Below are experts of layer 6 (counted from 0) of a mixture-of-experts language model. Rows are named router (the router's row for the expert) and show model dimensions 336-383. Each number is 500 + 40 x the weight over its row's rms, rounded and kept within 0 to 999. Numbers have three digits each.
After each expert's rows: "gets" lists some tokens that make up at least twice as much of what it gets as of all text; "mostly gets" lists some tokens that are sent to it at least half of the time. This comes from a sample of Wikipedia text that the model never trained on. Tokens count by the router's weight.

# expert 46
router:436550507501470511577501493468474457477492489498531438478401476543521411524484482525545489447544526528488521492432481508528452518516532514493491
gets: ") ", "\" ", "ing", "ed", "s", "\\"
mostly gets: "\\", "however", "$\\", "ال", "? ", ")\" "

# expert 62
router:492525473483496484464460508457501503437463475492552493479456458551551487450442456621533493435518536498486535524529560387479542486492525506484602
gets: "\n\n", "also", "), ", "str", "career", "History"
mostly gets: "also", "\n\n", "Career", "ss", "History", "classification"

# expert 10
router:429557507557579491536399463523546523508503483531488505482522470511460464510493422503446523468492545455554469532557495457431513508446524547443462
gets: "two ", "one ", "other ", "three ", "all ", "such "
mostly gets: "two ", "many ", "three ", "these ", "several ", "five "

# expert 51
router:486502479471520550515466506498502533531506512447526556427562469532475448476452499568470459517489547527458525463439481479521506538490525480430493
gets: "\n", "\n\n", "\n  ", "\n    ", "\n ", "\n      "
mostly gets: "\n", "\n  ", "\n    ", "\n      ", "\n ", "\n\n"

# expert 49
router:549443478442582512568511441525523445520455574464520535469499475445494539513492504509513539519410443454506517539546485478447498512535524532514511
gets: "i", "a", "u", "o", "e", "an"
mostly gets: "ki", "Ni", "ai", "Be", "ani", "ka"

# expert 32
router:415456568476470454499483555471559515478567513469509463526370495431505513517515508535473471561501491442508490473500477522482478426438446524520508
gets: "- ", "| ", ": ", "; ", "); ", "• "
mostly gets: "- ", "Sir ", "SCO ", "• ", "); ", "ENG "

# expert 63
router:440518572502500478419457530493529517465523571522486428512478458472534451476476519478479479415532501508481501490490479475509428488458466505535466
gets: "(", "==", "== ", "; ", "^{", "["
mostly gets: "(", "[", "(\"", "^{(", "(\\", "== "

# expert 40
router:566493513559499411485438475525481539495493489514491544464466491463506480540484487539550497504516537512446549514482474452507470506521511483488527
gets: "in ", "| ", "on ", "In ", "===", "=="
mostly gets: "In ", "=== ", "On ", "==== ", "in ", "throughout "

# expert 28
router:512478496509453496621513427472495483507433505509470441422495489561538469500536494510507469463473564509463502419436423522547528485530512489435490
gets: "| ", "South ", "North ", ": ", "West ", "9 "
mostly gets: "South ", "North ", "Mc", "West ", "East ", "except "

# expert 15
router:520457419544443460507468600467510581608496479479456504541546498533498472449452515449518479438498446461539495472506532545585501516504490545500459
gets: "The ", "\"", "= ", ": ", "the ", "A "
mostly gets: "= ", "The ", "www", "(\"", "Genus", "titled "

# expert 1
router:542488510512456506502542508499488537591469513460506438505495525476451486563493504518483496459399525550508502513532527412532463528606477515554490
gets: "p", "P", "I", "A", "O", "Al"
mostly gets: "El", "p", "Vol", "Sar", "Er", "Al"

# expert 55
router:512519491461444486512525433458461504451455443521450464432528562513437453421588489471455501537513536510494520506424460481558495487487521501483545
gets: "in", "at", "ch", "et", "it", "ot"
mostly gets: "oph", "tiv", "ot", "ń", "anth", "nik"

# expert 22
router:490482535530483438483548505511542520471567504501457536545449539563469524442529559427486493482527556517528424469440545516450540504475550493467508
gets: "the ", "The ", "his ", "their ", "its ", "her "
mostly gets: "the ", "his ", "their ", "Its ", "His ", "her "

# expert 60
router:495531456510475513460509539524428485488554513482529544461485541429432544533553478550539487500529459493493522510552565535484457462502521468583610
gets: "-", "re", "dis", "f", "un", "Re"
mostly gets: "Re", "Un", "Inter", "dis", "trans", "Dis"

# expert 3
router:473431413499520488477502535466495530542517505493515478505573476484477502539507495424552498594490486518527497568547545489476522480445548510513517
gets: "201", "-", "200", "202", "–", "199"
mostly gets: "199", "197", "201", "202", "196", "198"

# expert 54
router:529525462503543527504478527493533545454471455458514528511471488564463474524477451466458489536530547542451574494536436473451461455499447534531514
gets: ". ", "). ", "\". ", "by", "Born", ".\" "
mostly gets: "). ", "\". ", "Coordinates", "St ", "Website", ".\" "

# expert 58
router:501499555489414490502545458473451543464533510520496448531383551505468521523563438452505467514494481484521547478468517569489565478488514506447460
gets: "and ", "He ", "or ", "he ", "It ", "& "
mostly gets: "and ", "& ", "He ", "She ", "It ", "This "

# expert 30
router:471468590511467472515529513525477491498523548485508443569581518542435529565489523509513529482521525484552536500515511470455507496528520551581472
gets: "that ", "which ", "who ", "he ", "John ", "they "
mostly gets: "who ", "which ", "they ", "William ", "what ", "John "

# expert 8
router:443524544520558517504483522498485537471516512515527434511484463535451498454505500510469466547491399585515569443506442525475480527468522486501508
gets: "was ", "is ", "were ", "are ", "be ", "been "
mostly gets: "being ", "been ", "ically ", "be ", "ously ", "ently "

# expert 52
router:530450478519491546477534537536502516475533460547487507545457481524507542528506442420587513454500454464453555480507448555511491440462465492482583
gets: " ", "de ", "— ", "him ", "USA ", "W "
mostly gets: "ITA ", "GER ", "GBR ", "USA ", "SCO ", "SWE "

# expert 17
router:488533494527583411515490444504519485416419472519536521506520426404507455480512475548444531462566525492518566489578482539462492429544562531536447
gets: "0 ", "1 ", "2 ", "3 ", "5 ", "4 "
mostly gets: "000 ", "00 ", "sq ", "30 ", "69 ", "45 "

# expert 44
router:496517538589480432480489508478515543452551467506518476527435506505513507573552464445476511546533435496489429487566495548476487510484427531414478
gets: ": ", "| ", "– ", "/ ", "; ", "- "
mostly gets: "(/", "[", ".: ", "): ", "*", "– "

# expert 45
router:517585553484389570496558493499509573543470561505469494574407452526507498543491556438430505505550474512511471481550412563544504437514478478507461
gets: "| ", "; ", "/", "$", "_{", "/ "
mostly gets: "_{", "UTC", "£", "$", "—; ", "/"

# expert 57
router:522491520521486506468475493479499568504483519512444544497446543572502511557570439482552531590503595516476483495426529500482434453495480518553509
gets: "'", "ig", "og", "’", "ed", "0"
mostly gets: "ig", "'", "’", "og", "our", "medalist"

# expert 14
router:438416432445521470458513538533544548481450508485501417532488483515550451521458548497395469453513487495467540476520452552484498461463459479555496
gets: "–", "March ", "born ", "September ", "October ", "June "
mostly gets: "November ", "October ", "July ", "June ", "January ", "April "

# expert 13
router:509537451562485516457500483498537482493518512522426575495579447510537459511521486524394523495523445546543486467497503469428548505555517481527494
gets: "a ", "an ", "this ", "first ", "A ", "new "
mostly gets: "same ", "new ", "original ", "small ", "national ", "public "

# expert 11
router:568457552587508512524423520470554488478529586515578575544521508545474475501492450519457446469504449446502526418531482508546518526551478455424470
gets: ") ", "ed ", "C ", "9 ", "0 ", "6 "
mostly gets: "MPC ", "Turnout ", "Directed ", "Written ", "Scientific ", "Interactive "

# expert 34
router:516489533475518445544536473469471562561525489540470544494422530619555531541497476473538488501460442521489520504519503464535445512551441542519470
gets: "s ", "' ", ": ", "/ ", "his ", "N"
mostly gets: "whose ", "Me ", "Is ", "Their ", "' ", "Get "

# expert 38
router:468526468509564552525486511457485441453497547504512484519499467499521571423465540504558459572528472484479478456477451411517491468448596500512478
gets: ".", ")", "==", "===", "=", ";"
mostly gets: ")", "=", ";", ").", ".\"", "\"."

# expert 2
router:431562553515497510521476492495522501499476503513517419527497452567508429513451471499499584422406416501480458474491484497460484498464515546502476
gets: "% ", "ex", "er ", "m", "ist ", "Ex"
mostly gets: "ex", "Ex", "white ", "% ", "politician ", "black "